python train.py --d_model=128 --n_experts=16 --lr=0.00328 --beta1=0.9
Below are experts of layer 2 (counted from 0) of a mixture-of-experts language model. Rows are named router (the router's row for the expert), down (a neuron's output weights, with its number) and show model dimensions 0-127. Each number is 128 + 24 x the weight over its row's rms, rounded and kept within 0 to 255. Numbers have three digits each.
Before each expert's rows: a language model's description of what the expert responds to. This comes from a sample of Wikipedia text that the model never trained on.

# expert 8
What it handles: Line and paragraph breaks
router:128181156127085144102131148143185092156098111158098107148116150145134169141119162137083152121092124061094117086119109126115121107147110144153142155093103123160115129130121169114165140152142149127112115149145085145146114127108123156124108130122121159152162093135104107144174115109090097102148141112131132125122120152162128116129113134157108159154181125153136148164157093138141100130132
down8:119166155155078137154142121140078162100144119138123140131147146162151182122128132112112126123114155082080120125130158135126106136138117144099053177135122136129137169118158116149084138128131115114117162137152126167124099167079157127159151118093084159149088125148099110111134141086140148119150137085131125135124126115114139123119132139122102165144103086086124127134137117166110114124100
down9:121129129132075072128116103106146123121129069145120118142154105150147105151116125121047152153081134115127101155149122137182165139110130100128153157117130115115143103122150135160139179136142165128148082097126085140141134140124145091138180131120159159107137175099112156108145126106164152129081140127142162165155128108149115125141132135129097165129129093128132124110151109132124143137115
down10:164121114145133114182096132154131109131086157142150109143117096129096147151126151100147126139117104146147099121124143158124082131161098110151112129122109129122146133142127119166131117157136092100108085079095080145119140101073085165143144109155178137123110106123137120121174126122169140105058150112107070108177121129124149145122138161122137141141141120135126137122163136164137138112146
down11:132116189123156130126142104171162117150125106149104138144107147141118137110098153120085118141105123071158122120135123132113164091095126107126144141147111084149100104099141115140142099120116168143114154138143154104189159108125122152130127155149155132110106128131121139115082129098184173136120087133103147092139202154144139137124118114120122124089137102108104123126129160141163166157112
down12:113137151128163166108087109126199122112150071127162108135112102135096080132077102130064121101111109105130138135150090119107126143086141175135155168108114137115151123131133116120136140116135137162143158121134130118186157091145121131113112118149168144118114144093148104145127126157133165135081161125114148124126151139098112149143116152141133083116097164139155167124123133123128150134104
down13:107126114120113152150110106115122094148124120109125132121155143103158131117163114131151134113128135162093126118108116109148147120144131167123149112102100155114131131110123121111125109114148105078133164131181164144064158094096101140156117152156106192166075145157122100149090158132110161057140149141155104122109159169125134113106166141094128152139115121142130112116114107115174110148133
down14:134107149098146113160108149083107145138117140116136102147147101145159150078113129119171155150150108175141129155121139161118142121163167094094133100142125145114121143128141161128120137148114109147116107135118138125162136123137094105106097157130171091127118114091150114211070109147116137129155077122111100128165122170108144136121136100121161149136149140119157137143104094086113095107104
down15:135124097131116105170137155111114152142112118086165147053128139161126151134085130157115130107142199149110075182118086115104130145174125095106151171115132138127104168097133127137152123109128091112135142115128118094133146107130131137109124134118136165113134153150136104100113160113119128132138161162128151107113095091095169158168113106122096148106129142147124139157129116131123123088159
down16:140124088075159148096123150073133125124132104144111117096107146110128094122116127121143131080135151117157162129083140102125136144159141112105164171142137110125139109141129147109119173133144136130141133152167132111117111084180125164107099141150110133164119158092134121147126155172153091150097162137145139133102171168124121078150139136124128097066102114149138130124116150123147160085117
down17:136095101082108145120125137118144138096134161119150162118128121127174114135141140121163119104147125115108128090149158115180148091112133125129129153105108101136138114145175163148095139112099103138147104175186126140097118068154129131138141108112088139176154141165131108103093127166123110119136149099108143180101129141128147109141179138109096074129128155109120131156102093115108119136116
down18:095127122132121109092135102112108122130127118100136075133155149192154104133130109116143126119131119101118158135132116101120134118096147124133108095129126150092124144125139167103118113189133125095081124093123159115117143107130148114150142160149127160140127123144159101134126128130111158122106106116146176171120159132054128126138116160166157182127128169080168162137133107162090089122113
down19:143159138094122153111136140104145079126156153092155164123155099107104109116116125163128130141098148144160141087096117096118102155114120139149114138147147117109121153140128097138104160109136125151121135148197138132111125077136145140129082148118169143144112152117139130122132147142102072174118154177160158113104107118154163103096098119139100069080117136118125146146131162116128126093118
down20:150137165114116119163180128142148137143149088124124176141117131113104126114123114146118140128143135124076114106102137157097165168145143121138087151100148114097151137182137150162133143103160109109117150088140113147110128100060152136106111093157109133106104086079149149147098130110130164148117173129105108143106098122122121115150111149150139103149122104132144131164131084132109128069120
down21:079141092160130141118116132106084115156125117099152147125129125134128109114107162117193079189125135132122108165168098100136119135121102127128116107146139153101145150137154114110090105118111060105133114118143106122073123119161129105117108139108135203127144118159130111131141102100081162130101148148147153125136083112125161171128137133122146138174128128127133120148139138124124101126166
down22:105148125158100076115169141116123154107143113124099147129152128133125137153146149196095171142114114115101135140151101150096079139090109152142104160116103116131123147129138084107131086120142112166117126121133185116129132150120182157122132135075092102122144136137164120126135102088096105136123075108120129137113128146149151177129122083129138162131151142161139095136114158150098107122122
down23:130148144119159168118136119089107145106118113130151146102136129091116117089089136130128104139141113167126148141123097096148110123132113094124120140150172159123134094117133103123124138144132105113093128103138066112157131109180114138135163139182173139113127138092174176150102154135151125159109110150130115150168152182186122100117132134130119084110084108126125109098087115134143148105146
down24:153154117120105096100112131118165082137121140113105172148145148123124086133113114159107120172084164107181146119162152110117127120105124134176127119132098128160161140117137135144112137117122113148134056142144143125160126161145161117160162107158116134107152149140121126118112154118169119074085150131180122122153154128161128102093125109108108154134139122105094107142095142086095131103143
down25:124153124103162101097121121103155136141158089147085155146152128103136106102123126168118121125156160069136152173157059115115134114117127116169148149133139129127119134186111155126138129121079124160136119146140136115162144118150111164088147081084127092143108158116160113108123123141161131114133152094107150124124127188137126109129155152120127118087124111116136089125085136122163106138145
down26:129142108154112131119112122113147119093134165129137085125173116094142115187147139117165102130140121094154132154113142118117098155165122151154105107115132143121068138101156120103104130139127129132145144141123153142131137156115099133133102150158106142103110129156103100135141138127141113094107151171122133144091070130117146084186120081128128129179106163160135058150108163128092128143130
down27:138125109111159117129125160089098130127149172131162111145113128116112162142163099091241119124146142140119079088094140137147110148134119119105140114112130106130133119142127133144123125134094059110111102135113134099112105115121091149131135149092130132154152099070122121147099142153106184134145123115129148117118078126148133119158134106150156124142155109104139157134142102139139133159144
down28:106109081115126109131081129114107131135084122185111133105129154167124121135118158142121155138134129118102138105166117142115113074133096148121140169131161102174129135111149115113086162112126100143116140179173126096137066147111156134151120125150093138154084175129122134159162123128124122157081119111113095137162135116163103152101100108134118160108107144147129126122113162133150167146127
down29:104114114128144116100112128141137129108140169120109123126139124166176110129085093156077155124100126132125128134099143117148108102130168092115110075132107132136161152188176124152109140078133118122115136134120094131106110100147158149123106098118174172161116115147126114173101128164179123130139145173162143172121155145094133098137123113116154121110137094117148121112158129141112076120131
down30:116106155175139095119102134124068126145140141121159135129129157114115186124155111116181144158171137172100163126146137138112106108200113150095096104118106152153145120092108127073143127164146120127102129080093133132097101121117141088100159152116123117119118115132126132151147097097135124157145116098101134127158090108145112167137109118103126121161117118123163114149110134115123117094103
down31:123102100172122122118156097147133131140112119146148109103105134141104144121137117152147136116127213165113187118111137124127160099100098119114121155131143161146124100096170155148127123143162113141135116150128159144130124123145136094139116091092104153115114094112139120085117118096098166138129085106107081145112107154127127134134064128154146163135113190155114178133120098139113119115125
down32:109118088125124101136120126139048158148126143123144116161118158125145130117145151113220107151157152152111129162115156116121111122164101122146120104132141122107134142129162149117156095110125085089148089109118131127070127169143131099152121155107116137131144117153081122119126126100108116151149071090152100115147093109136121144117135121147131116136119110097142137157147080116128096147160
down33:137092128151123135116126131092157109125166161130139153104119123153129125087151116103131102122091105164157154127103131143107121156090154140077190097135141121136109127147130101104141181135149114178173132095131153142077125100141137103119154144153117100163125115116111120165089140156109132138116145165151111123122110131119129120098138191105173119154125130119092121129133150064095128129147
down34:131131151181167140119104142137168141118102095155139121133140129127130115166170171138080138116107104109138130112161154113129161132106114125101093146135119109143116110102134184133093119137128118121150130092128115140146172132057101113161117132116120152114099110141151100137125098122139162090138132062122125157158127121151109153095121163105099184164109143147149090123103109125118141148091
down35:174123146132126154124154145143170137111103103160105154129131168106119109107109131164133116161138121103088150120136092115082158099116120096117100115135156134133134137140113116148125155135112111146104135070153128148118153147078128131143149119198150120078114111111155157146125100146099117135112178104140098123115117155164093096141167115126150123130105074121149114194106107148135112128127
down36:125122136161146147124127110127134165110116109130155114116127124112135134102127127135076160115131123088170037117148111152121126149138133152126153152137156119097146123142117121137156144168109136119124140126090149137164123127125143118097146116133108122117109124138113124163128093192148151095146147140071113101155108135048098112175098097146163119163144163136129141095118090101139127136161
down37:085129130127145131130155077121117093112158130142168137114152092150180136116096110108137091122138086176133095147123131152116095115136158156092134105150118121114118150090129086134163139100099065097154128094149102122091125125195142138110110130115144083153108150140130105172150085133106096134134163124141137160140113122133154152137131109152126151132154147103167115144137124106113141150111
down38:133132115131117100103129182126135109120109130133122152135140147108150142122134138172152144124125139074098144089135108085129099123128100102170064175131165134163132180127118116113090090113123149150129118177130134111152075156118179146162124107100114113117128119156130117113172096139153141131088116083111145100139146134152120163138119150112105134126107109128085117129166139165116098145116
down39:144132137125185132120142086102128116146116129164113109133127115108132136120156114134131139126120122131110123151140156148134107094140123156128088163129123129057082145108149101139099136130114098125120133137126148121105122176149140121109122116079128088154171160107132121117205151117106116124118105104125165140188091089160124175085108144178119159142105116115124140167102158115124115125162
down40:168171120122148125069108132161125115118116134096163116120136132138143140116094150134150101085174151064126184108160132114172130121127075090115109159158116127100138121104146104121117095104122128095103136136136109133164103124109152145122125141153106172119147106085155087166120120119147169123111121094113124159131127099137158146105140137124105153118119090135167133124164118163126117164125
down41:087131089153109114154115132145100113133127141152145162099123144105138155123143151140225166122159136181075141158127147117149103106130120155113118087161107129081148111134108122103129141133151083092113100139087100111126137095136113127126116149114105152117120127154111119149143110137106153133168124091151104122158163119146162162112123125131132124110097105090149087148093137110105114152132
down42:122112149068102128131145110150127133141130110148104151151137146096135135150111139171111110101133124150139099118168145146131143155153119117148121174137102135136116117130180121150091101131156151136139146168140122132118098118099107097117117136109145130131150173100117127092103155077131077160095090101134125104130165126185159114122115130139048137144129094112110124142093122167127144078146

# expert 15
What it handles: Taxonomy names
router:101151167109102128095133155155159091148097081146087111131094168128122141132117158158089133121093140071109107121124127148117127124131144154153152134090113102136175161130149148092125174149124155128136098147152096126159129097117151139127132151110147130134129117117087084121156086097151138128140169118123156094169160157168131096136098122150089143138139112166140124164118107139153110123131
down0:161182156143124087116125097116139156105142127167131127078091099112076110109164119113108126147168096105143116143143106123168111092134089095120134089151096150136143137119181117138140142133133111145147138117133110134095167095118144148129125131118149141180144098127121187124156109156123095135153102092104102124111142163153119158150108135115151106135127120136135084099136162116152090116162
down1:148154144120121075140128072125136127140109107143120110132126112117125151119150133128125138172140149150083113130116117111124130192116089119098160135140081158132109139134154108146136106146141119161130162134122120111125094130121113142126098112121113124150107131191089109133098128085105156107112114140099171164139097133145118122176145115109147118165157128132154109132172059131196129148161
down2:139119095127103163138160122142124148126099115149122115155123058099123155099102133141166140168131091116133166177098119121094100120201123138137108131146131139112153113155107125124111100140143090116139136107119143112131143110117153106116083111126072129176140092136070164118124158155122165150081170154115106136157111143118103129150111122127108136160131129137162116137139127104122158095133
down3:101109137103118111096114129139171114128092155138124131067118137153143143073086106143148125128142107104079160126142119104096087141130111136172115106161145098131127188129147142158167066131140154126136113137131117149151127119119142153117133137148128104140147096119109142114100184131111125155070106100165135124154149145085136146114124138127135174117126129145133131163084117135145170145159
down4:118158159115149184131123146131121140151143108104108138131139146093136123129140117153098110091116137133147117159060154134076136121134155134132136137140184138156137171098100084110102146084125155179137111123115109099152116111083140070125102161108146145087132148097137152124157164144138117114137056114139101135135125120088143127152115145111107144141145123131152121147156152148121148103098
down5:143121122117151126150160134139090078105122126115162100122147213156122135116118132130143128144122094113125144133101140088100141180125112118106135155119146122168145088094091108144141130142122139158087098125171155129113052147136133132118143131118103146134108153127138110181125139150144119114116116144132106157132120081127125138192126133088130150136121113134139081112180152150095148125132
down6:107128131124131164139093110133115141105149156082135139107073091144120151114126183134120146137129091150181136142087127137114131110122132147083114100138136138111092098161153151098162150105172142160140103129126142140144141151102099064138101076139098167174162109127117119108147156125125135117083131128102110162156087090081108145122162112130150129127152110148128144137145119131113129133139
down7:130132134151147127121163144133123119115118143121120121110111071125144135142115137117134120134127103137156170118091166128120113126139094143087045127142136150127132133159160166143128146135134153113105106143076127142130122100104126115159069102101136108108149143097069108149109119117127116130121108094140111118155124126138124159095120200193163082104131139140145152140157114143115139181141
down8:185133142144172189109107118112125124157139135127120135118127108123153124111105146107122123120117127180110138142146122120105190134131170115147136114102107115044131183148153151139116091088165111138157104089162147121167130132123116100141138107102150144137131108136077107120110124132141118111118164076150135106124145124086129109146135119106167107138145162121109106146095102119152110109142
down9:137109117096121135114124117139097124126138165132125106100145117132148100107128105140141116103160171094105128138085126113152093151096152107152173150116166140162151082139132130122107186115102153112166087120119141105142135175098133098161148159102152142095169150131153141143132160114126117178150143154141128117103111123074128122152106130114115146158181114117098079136152095133164116104129
down10:136114106170150126109080150153123143120144155136150133090115153124140140101102168120129184107152131124126129136129115172170144146123135116071165115095139172178099152134131145118099111126134121166124099098106175139120105139125160146114116088105150145161095128134120096121099199148138133131090126140159115088122134122140124130092089113131098147143134113125056128128142101124132139126143
down11:099104137123159142123143159117125103117132124128078139133147088141123152129109133127111086111115175161172118145118100091132124105098132126142146062124121136110114157117150126107095111136148114167159136138154131147136133089139170090127164133106185121151105124119103152123160152108107094126151135079166133141170106085134136146154092132113097138155160110178143125132090165091151131123119
down12:111136114095125133104143126152111064156150133127151089167119095184117170151131124164110119120112152122120103126143108084128140141176138118129162136157159124159120121153171130150113120075124104101068137140145135117098158124138176112128132154122104147121095160163118111111125115138138104173111181123109167112115119112123102131148129122105116110130113123148149144168118138106146133091067
down13:165114126099099106136137119142136143158122146131119130130153135142128130167110164194106122171154136084128124159108137103134139153117188151136149067153138119114156100108127100103147138177121120121124149114079128104108099151096128089117112107122137131129113147151142096099129102122073122153141129127146102137169110152129128081131156095110127098143057145156118122110162158105102114130124
down14:072122093079157068151117110197113128098175160111126108122133112161103143105118157101152167139149134102108138114117160106104169129162122128115129133085116087127138107145113128164105150132161139163108135110136107094152122086114138097134144148122121109160171132131056140117145160124111127114145138123153132086127144135134112141141093156131151089127114132147157145139149125134137121110148
down15:150156111142137144122136120119128132131128152062140134075112112104107143169129105067106090146119074114125183115119138149121099107139149124154129103126129104156121084129110101073120096148087134138103144143146123135074102099145096125140089153168148134139166144121156150136146141143129156157132144131123121132110151168125137134128119129124137139115164110148155148118149128104130157161051
down16:100103120132152112151164107103133131128134137149110180105143147154155119108120135143131149104131139138111087162090085123084119120171156137120141140129134172129128143116081144102146155134133122130125124103107111110129101132133107165134113136111117124187099146115147145180110118123142062044142108109186169160155099137131117114160131145134133148110136127129119144095121110152081140102107
down17:164108146150143115135121127114082113086142140081111109152096117097161155118116115113116156141103129115127136114132134100101196143148115137133143121128129163109084131163106095115113103151146110081094139138147120119137170159116129187085101111164103128130158132099120131148124171163094112133131126122153137093105114154096111155143153129118160162140155119153123118156174122096081140150158
down18:104107102158158087141118126139135162118163160107123181135154129119095126136106117123137125121138134149115104137156130107130149120091148099089111135104087097141121123120143143120148130100199127151147107113103107146112126109158145159127105140107165131121121100176105133147113123118116138149086126131149091107117136155201104140125109146092115213113166131127155085143106131135094106114139
down19:148140153094127091123123102143099117137137170068145112122139137084088109106115140113125135131122137149117124119091142148129178134126155150129173147122082146144108132082142152181138115065156122113172138132134132138050147097144172163118111117154130128152166131102097113155126150117111109075121140105154143151143121106126113140128121152099106161134121121132128126147128117147139120185139
down20:140112181122119148149105124102107115144143110112101131102121111112137119170125125142126094089164117120125134114106146125144089120123131119137088114176148149108134134140108132118104114092134184099176120112183168158152133171115132139121172170148136158116112112122139131141114144114132136167098119174105109176111110118104093133135146123109112113102134126132142092067106109187152077114140
down21:151126109136116149121077123125157113116125154142161153102113130155149101135132159095118120100113110129078149139087181141136088136158141108109116102129130174139115136129133144154115118103158154104097148174162136133157130128133108131183144116087082150092148118145083126152098135110123102158140086154128144107124132104115143154167114167119146192170109127094124132112149150104102156109123
down22:121106149119111150140111128101112136087116147112212137084181113112113092094143142153158122138149152120115085123088141143127139147126121119163132100128116134093108143151127134139072146127134108098184154118105094080134143139131165129148181124108123142101096098110135105138141137111145095130103110135151124147127147111115165117144138180163146178114120150149143119106095141150156134099131
down23:135132153105116149120106117126103098132104119095124116148120131136100098141159151153109160116125108114081092123173112125134122113194138189129105116141133129129113147127124107137107111170169126115149131120171154116109201139106128103116139133150102170120135148106130156112124101113103122114118107158119160137157108130111189131096095081100104111194162129164099108148143132145119128147117
down24:153111126147162135101159107095121107148127133119140139104160090126121132095113103146128158184167127134150089123114115144113106126124151124164134080108124095126130121134130119089122107149152165154148137125124119081108144095112176110126135134098145139160134145188168115080139132125120111124141159154127097117077082153092139140125176132144151118096141102093120091132133187088121114125141
down25:082149162134088130113135145172142155096131142129138126137117119071121157125112136108114109120137115157085161126092176147115151134119132111132112130093134168135106139126104128172135174110112174192093127139126174083130106128115089145105095105160108112113125181095102150087138157112136136108139097141123133132150126118138127105107111133138110169134146103101154165146172111133139139132096
down26:129115166135105163134120082135109103147131124110119095165139107157133119122140096113149085126079099109148153108143120180130146148180111135155149090101120134117124114143128130133129124122170077095158099069170142130131094131171098143152134186133111108130156130089142126116121135190127108098113122162108132129103091119134140161157127121122135146128149121105137146141130119163105111160174
down27:097131153114141107153116186129140123108082122102128168147120149106138161168130099119087155095096151181087173132133135118148139162109158114105105140122129128139105108180129128144137129122080161162143136162144123114111133114115113135144109115134142134130120137136150152105099165169109155146159148081143151104101103156102111163115147118059087151136105126129125120135152131116109089125093
down28:101101143122131132118124169140149134113128134121148163127129067119151117149138129135111105139111133129177136120107133081125151128123118131094164113161111123114090143128143168105109123127159114098125126144148101137162104157159137125152128175151118088086167154134114124173119117110154065115110098137089093088102139143126141112138151114145110125169157119219140085119113128152142124145112
down29:107111198145144146131115112142160116127108137135133110144149093068149126100132096113077126152134094074128140155154143131110143104124107131115129157161149109132156082112156136132085192135158123083114111125100121163134118175121136111162127131148156128126141124102137138120166090120127172114130063140112161140128145108148146109133117120165155152088145103096134139112103145125130125127155
down30:151104156142151125102126102109121122139090159108153127088132125105118111142156116133103097131121110140100112148139142108138138084139121146123133117170119139158104116073117140133096115093176154154129156171147130132126123132145092086150118166178066107110147149103123141098143118163140118150104141128204112121136145110148198120131106157092137128164128114123112122094154131114140092121099
down31:084166170107147120117129104133156124136108137150159109132124120095144133133175102098122097105105125091140100128105149114154110106138137092119092162111135078085101142136118119113128128133121116122153162123125117089136157130135094166155127139183132155151148188109085110155146099102132130140120159165135093160121113184165137112120111134146134144096125132099149074160093150143106115138137
down32:120137137132127107154123134115151108124134111101116127112137099120126111143106183116127137084100109133128132139182131116103132117127140115136102131105109125138125113144153116129142073115106186116101104133138133111137137111115091111130143163150129170164115119132138155104151061086101124132136123165106127106114141172118192144120138141077171145129150076141100102128153108149170139176067
down33:131091125110155136112140131106129129146144141146126137145114110079097111132117106116095118090155106167142138150076092160129130153092124149114137099128130122148092105150151119111121161115131144118148149206216132114137140120139115107138115121144150146120177117139141126147144127134131162154169124106101145120129125155120100116124094098118135144067169096121116140147086118155149161172105
down34:109160154129116091140095112107126150163106119086160116117126114118139125148159100102142166123140101086134113137140142155165156131164119146157128146162087061148081105130152129151131156127115140129151132111128114131136145114115114110102132189099130140118103160169100116129114127088122144101140122163167102167119149155077165087118094154098106116161116105149124099150138107107100144144124

# expert 10
What it handles: Clause-joining commas, relatives
router:124155192140125126124113145140195082158123094156115126145107144183135153170115149122083149123094111108115094104097081150109121123168116147136167157094125127148118154141111125109153141147131133129107115136161099125160117098070120164130137129136159145132168102126090120146159112087116105120140150120094135106138133140163116121122085125137114140151150114162140149167158115154151112109126
down0:163153105130146152160120061142115127153140133115115112107152155085129152186138162108146128110135161116114105106101075131090108084156107153092117126095104119170095133116114138145137111141134123125155129127077154125106129114110073143180134127128080140090155110169142142101164125107122108145124102107136099132128134111178142125143118130154112151130140098120116141115156163152152124163123
down1:133132116134142139100097108173116147174107158123103096100110126126138137135131157106141108132123101131147143109191149114145089107148079117141148129128138116158102162125140098134133141127110118145154124145143143154140087179135116085119152120117120143083156151155084140113159135143120104134139141100135088138158111076124104136141098112103174124172122183092095091141111075115155153126131
down2:134133114097106121141124147099132113153153144079157139119115150114126139108096130118150187150119130141148107126104131144151138130152112143104123086113078093116120135142158081116138085110098134134124130145137106156129146135170147190130083123180114100158134153139130105139113129118126139102103129189141095161109130162091112089155195102113173142117136152122094135119122110113145102101144
down3:120118121113142092123108131143102138116113114130145124127151114121087140130197158091143164115113100103152162111116149120144149143099125122117130178130115127176111127141135133174168132132186169118116127121147129150141146106144152151087176165114111124168113101096120114139108084098126053136115113170146174137122133104103130123100114153125110140139120133154120092090098133130134137101083
down4:133122145112163122151143140153091102114132138130099099152140130141163170172132121131156125106103110094111141135119091070120107109137105150125080156133084122134129121099153131162140115154101121136154132121083154146081096116156127154128146115090103127146159105186142129131154127148103125101140157163132115098123146060176113144167129152156103130075100120118137119144148147141097112131141
down5:126165098138132122137113118122128110145113091155132104143120164166117139139096120160139143152143164064106138128137122107137129114136123109068161112108135147165138170128118108132133100086128100127138123150111149170174126132100143111142122108102120106089161173131142115095199138138122101152079167153144151114096106149115125143089133115120126112152145139103100094125111161141167076133138
down6:112106121101115122132132146148172137120138109118125081116115144140136144154152126143086110090123079114099151113122102102128136116131090163175124160137102147127132090136143154142131128100101161141157117140140124165098152107189163162100125146104092159162137111108161105166129101166135134101096114171082141110128132160152103101143094111094145119112145158127146147164114115138079131091127
down7:116104118133087156134153119113184134131141075140134142129159144115165119114094185112078108123098151126185151130096122167115146156156126104126149107124147126103160098143116124096111143120166163125103124143152140104127101113109127167066103115137123073122114098126087134097106149169139088138122117141121140157112170105124121113139154155120127129147126149120143116118110119134143192105125
down8:110101172120141108125103129136113157156152127170142099194151134124120147096137126154113129120137109129108095168134104107082130112163138144110124148119073127149130139099156154131183123131094127099102148149096145146075165112133123131151140097129126120123161144147163137100107109102116128118115103178070128124092111158151147105151141094124109137157129118140150120161133160100138118068115
down9:132115148129136133147131139131148121081149091137102115109140156153150091143113108124124087127122141029175070105102150137144118108139118103153151133128167134118120107143127175128104117130159150115171125100117139118126139139130134132122157112133065132121111115128169187123107130149144115148148161133133152139126173097144111087120136125122144133157107126107103122140133128127102117117209
down10:113123129106166110126145122103114116120159122104140162110134090129141113101176138123186170125136122114120126143153142147151130095111100149125083127152151129134142135103106123069175170131147093130115123114141153123091147137147141087148178160135128102118109094144142128065103098081099119150146121136144117124176135131091165165108104109139124117137134097152107155150136125142089112169097
down11:093119139118095111113131137128087139119133134139124117121135127187123127161121136124092107127099157157121120118163113151111150135117108148131162140122134152152105132122148171134144113098154148122156131118071148120135161122116082161150126126143120122128163169109155154097151148099114109147120153141157112078142085125172104140112107122140082182151140151143126135085078149094133154052128
down12:097126144127118124108130153166158123110131098116088145150151157096146133135126122167113122120109077101075138111119115141126091106129122168143126129142116113130133078124157120096127121107146159161124106066159096149087152103168165159141125174110135162125119092133129132143130135159127098120105162104147168150137144125142097101101095145120109122088125157115145136184121161160093140161106
down13:129108138145123115150099127134111153145113158088139120143121102124136155134203135153165088131171120126138078120115130109130139179113124109123127128120117142168132156139163132132131099150077105128159122126145108107135148103127097074126104155117075120123140157169158120100137079144142165130103107144152140095132098129148149165141130108120102069164109144126082103140154145094137108139105
down14:143095113116111096148116146133083109147139135142140142138141122135110149099119126137180149139139134169127107112113154135076111139088133117106140130095126106142132141137115120096125090194105092142190136084116191109153153149105102097134140138111130106104143143106163136111116164101106127140150121111199150136117139109135125173130161121127097122149147108101128166166133122098105093147104
down15:109148164141147153092076123101136109159146122158168121140124131126143120132126116132132108122133114099120146158140110142170077133146143136085110126115096127133153141163175110115141142154138160097135122104110108153190094160153161132108098110111139114103130093134111088140106136147110100093140123119130179142107137103117112078112121158164159119156098154115123069138146108150101112170164
down16:095087147141134100174094123113114088185087163131175099165097144156120134099095116112156137139153133102148132118110165101126088121160150092100151128154117135139163103153152151154113124113127115130104129093116117160120138113135137138124094112139113101079169118174108120137103119104141166125119080120143116121085164123114167104161118125136133108148144122103167136156148108139104155105120
down17:150114109155144133132131109115078080141139136119171139125121148107110123122099178144163130121124127103159129120118087117110129138146141102104102113117120098141102158143142120110084103140116133106108142132152148118132175152130161110142119126107169101113129133131116112107107157120131094124133109160149164163087103119118148115139183138202150122190156117116121142113161100094169067110153
down18:154140123126131134122098138151148130135145135129073101090130122149102130169122128136119095085109118103112143122109154106114134069119132106117139144133104114147105113099186153134107152129095117132158084105148110135103128125132157131156181136082091168171135126102164125142176158144121134120119139134136081164119140101147128092107114130151170121106144183147170123138138136165079138100115
down19:111116112137103124121149127122098086119133131108143131133166143147132133102138124102100148197087120101160142124130147181132068158141116150140122120102113105149120119112127109132159077117141133102177129124123101158088112125151078176147157080195122167126152116138130114116122141094107131144162170110131113153138103140130129164114148140119180089125116138134149126122158130119135101088127
down20:148120146106132141142123113127114117150140136107117117146108137139134077147142147124134160127146126139127112126139100133088139122123074176106124149141123100143107174094078160155121142131188118138133128081109126144178158121111104104107118148139165163129116157124101129102146133123091140154070137147130114170081140112153100157111103155118128177144113128126098143100059132132152177140136
down21:131103165128141161181150117106102103093148184109155149142130124115144129118137160065130128144103127057140101129129110153142100125090124165118108164126173121175107151098116154106119153136153137141162140080059157131133158113140121135141138142122131125138131128128120101138099131118113101128159107142151129125129091126148103154124138098137127182104151110151121148105079123152138131118095
down22:152168116119146130112118115119151120133153104123107115100114139120121077131097148135090128145075109140143127139094118115176172180131110105151115129130184132101157146145109130096117125104118179108097165144159110116174099107147156120113106112147137145115116155097105118140108117155143139124157130127127112150110150163091135075117123157124151113141116146086108133080118070158165167142129
down23:115118118132116105081126167144174134123149106159111120137156128132130115129140097115109152123108128120089166110112139122148137101104135135135126146109086140102122103140117132146112148111153146146133088182160131118145133145124186098097152141131116096126108141126188103129172104174107136110112042122118103099133153143189165084131134098172140110117163135126135134134147109122103126103147
down24:146167147118129151120107124132157133161131140138108119117119131095126145094085140117139098114162092132140113151127152145118138113125147088163086128131150142085126090189116125148149108140115171147096121172147081169145121131135152097116114089088103136081116101120137153103139118143137111130146125154135101103115103150096121099097149118106143079149088127130166148166179109128116159169143
down25:142135101173146107160133135079149126108170164114208147133139156112131134162131117139146133119105142071132104094130151129146115100095158149102108121100114122128126143112078190121119128153127113166120099127107108113178147156132086133114101130135158141116111126122111131111131089123118102104116134133150136135129078123142114146131113132126144196109149121098101160151148124094150113093159
down26:178164104122137129112142143119135161151136135120133145132139118125106102107147128122119129125075113096119137109131134155129113146113107105133087123093102161144148107153154139138167143099147198155108115127090121155122123145176120139133106134118107148151104122115128118162089151137116072110098117154180152170103168127141145095138115135151130101083122156121086070116086114136094170115136
down27:160155133126151159115146152128183146127144129110141132138132130102160086091129111129116134132144076161111153189130111101155135174150129119148141121139132161104154112127072115119116170114107126123091144124166100126123103133103133117083113159116138139138078128114111098137101135162146145121158112117127133141111133142117160120151109130097166060070131114091117132104137086110099131154165
down28:144169122108133152117132109103133143110145078139117169086122116113131095102120157132077128167090108151141159110133122140127152156115081140180165105120179134120125125135118101117129127088164175118121140153126101155133130139139141154105124119153153146144097148061074156140140133159140085134156158112104103141103107132141140146106136162096117163093154131106104114095122108144148111140142
down29:161122146130153093107126125118114112169140144095161127120109098108073137090169173108185118121162123135152140114107141150138090137147072111127155131136137138165108112111172163159109133152150109131133169121087136100158146123087103128114147136132150109120183143117101154099103121095111138161132117105131154155091107095134164139102137112114087169116140106114129118152122135146134140088149
down30:140128119137108170133128090134125098087112147127160117135143102126123084065123121111136118138143130157123132154115163151107159176113169109148140131147124193105136170141127079136104110102152102114119169122121140102143084164084122105127108131140127107146116122123099158116111084102129142133166087132153130144127123140072148140122158149102172127181132111117155108098162109138111110136107
down31:168098145102129118147126099147164126168126106136153113111119112144110193144145161134144102149176130116137143090152092134101141126172085118098135118139156121126122111117145175170118129099116089082119122106163112088156147149105136107138141149148150142078130153124162098125103086129103140142174104138115085138157110123118114151136123157131126114161140098150089114151096146126136120081125
down32:109105150099102141124149164117157144119172125113139113132136129125133075075156114146095165145119173127124149110078120177154128147134158163117105112123143118181175119150120139105114118125139166164112093107092133127145099127138104099130120114132136085187120135098151134156129108108136115125131130093120172144127078125114147159116137146116121177080111130112133137108101119125101152099169
down33:103132125142127155157122099126118093130140148127059142118133111127134093129163123118158135158154111127110159158102135132137154093126136072088136137150157165110146144131176106112146119140132125132122157118096125103175103133091130102163136093121103094089132159096149169091158123103131110090167112131118117117148135171108129108094138160116129177119141151118186093111138112156134102125102
down34:136163142115095157094156149113148142138122125124136089097118134130125070109112130120088100145095129108152144130157135126118142134096109119141157110124128127110128104110119151131137185108174172139103145150094117139137112151107115106116142103154147216137082119122073137152110126140106102124128181127131129129120153141115143090158147138136165160146124142121152078087100108155149127171118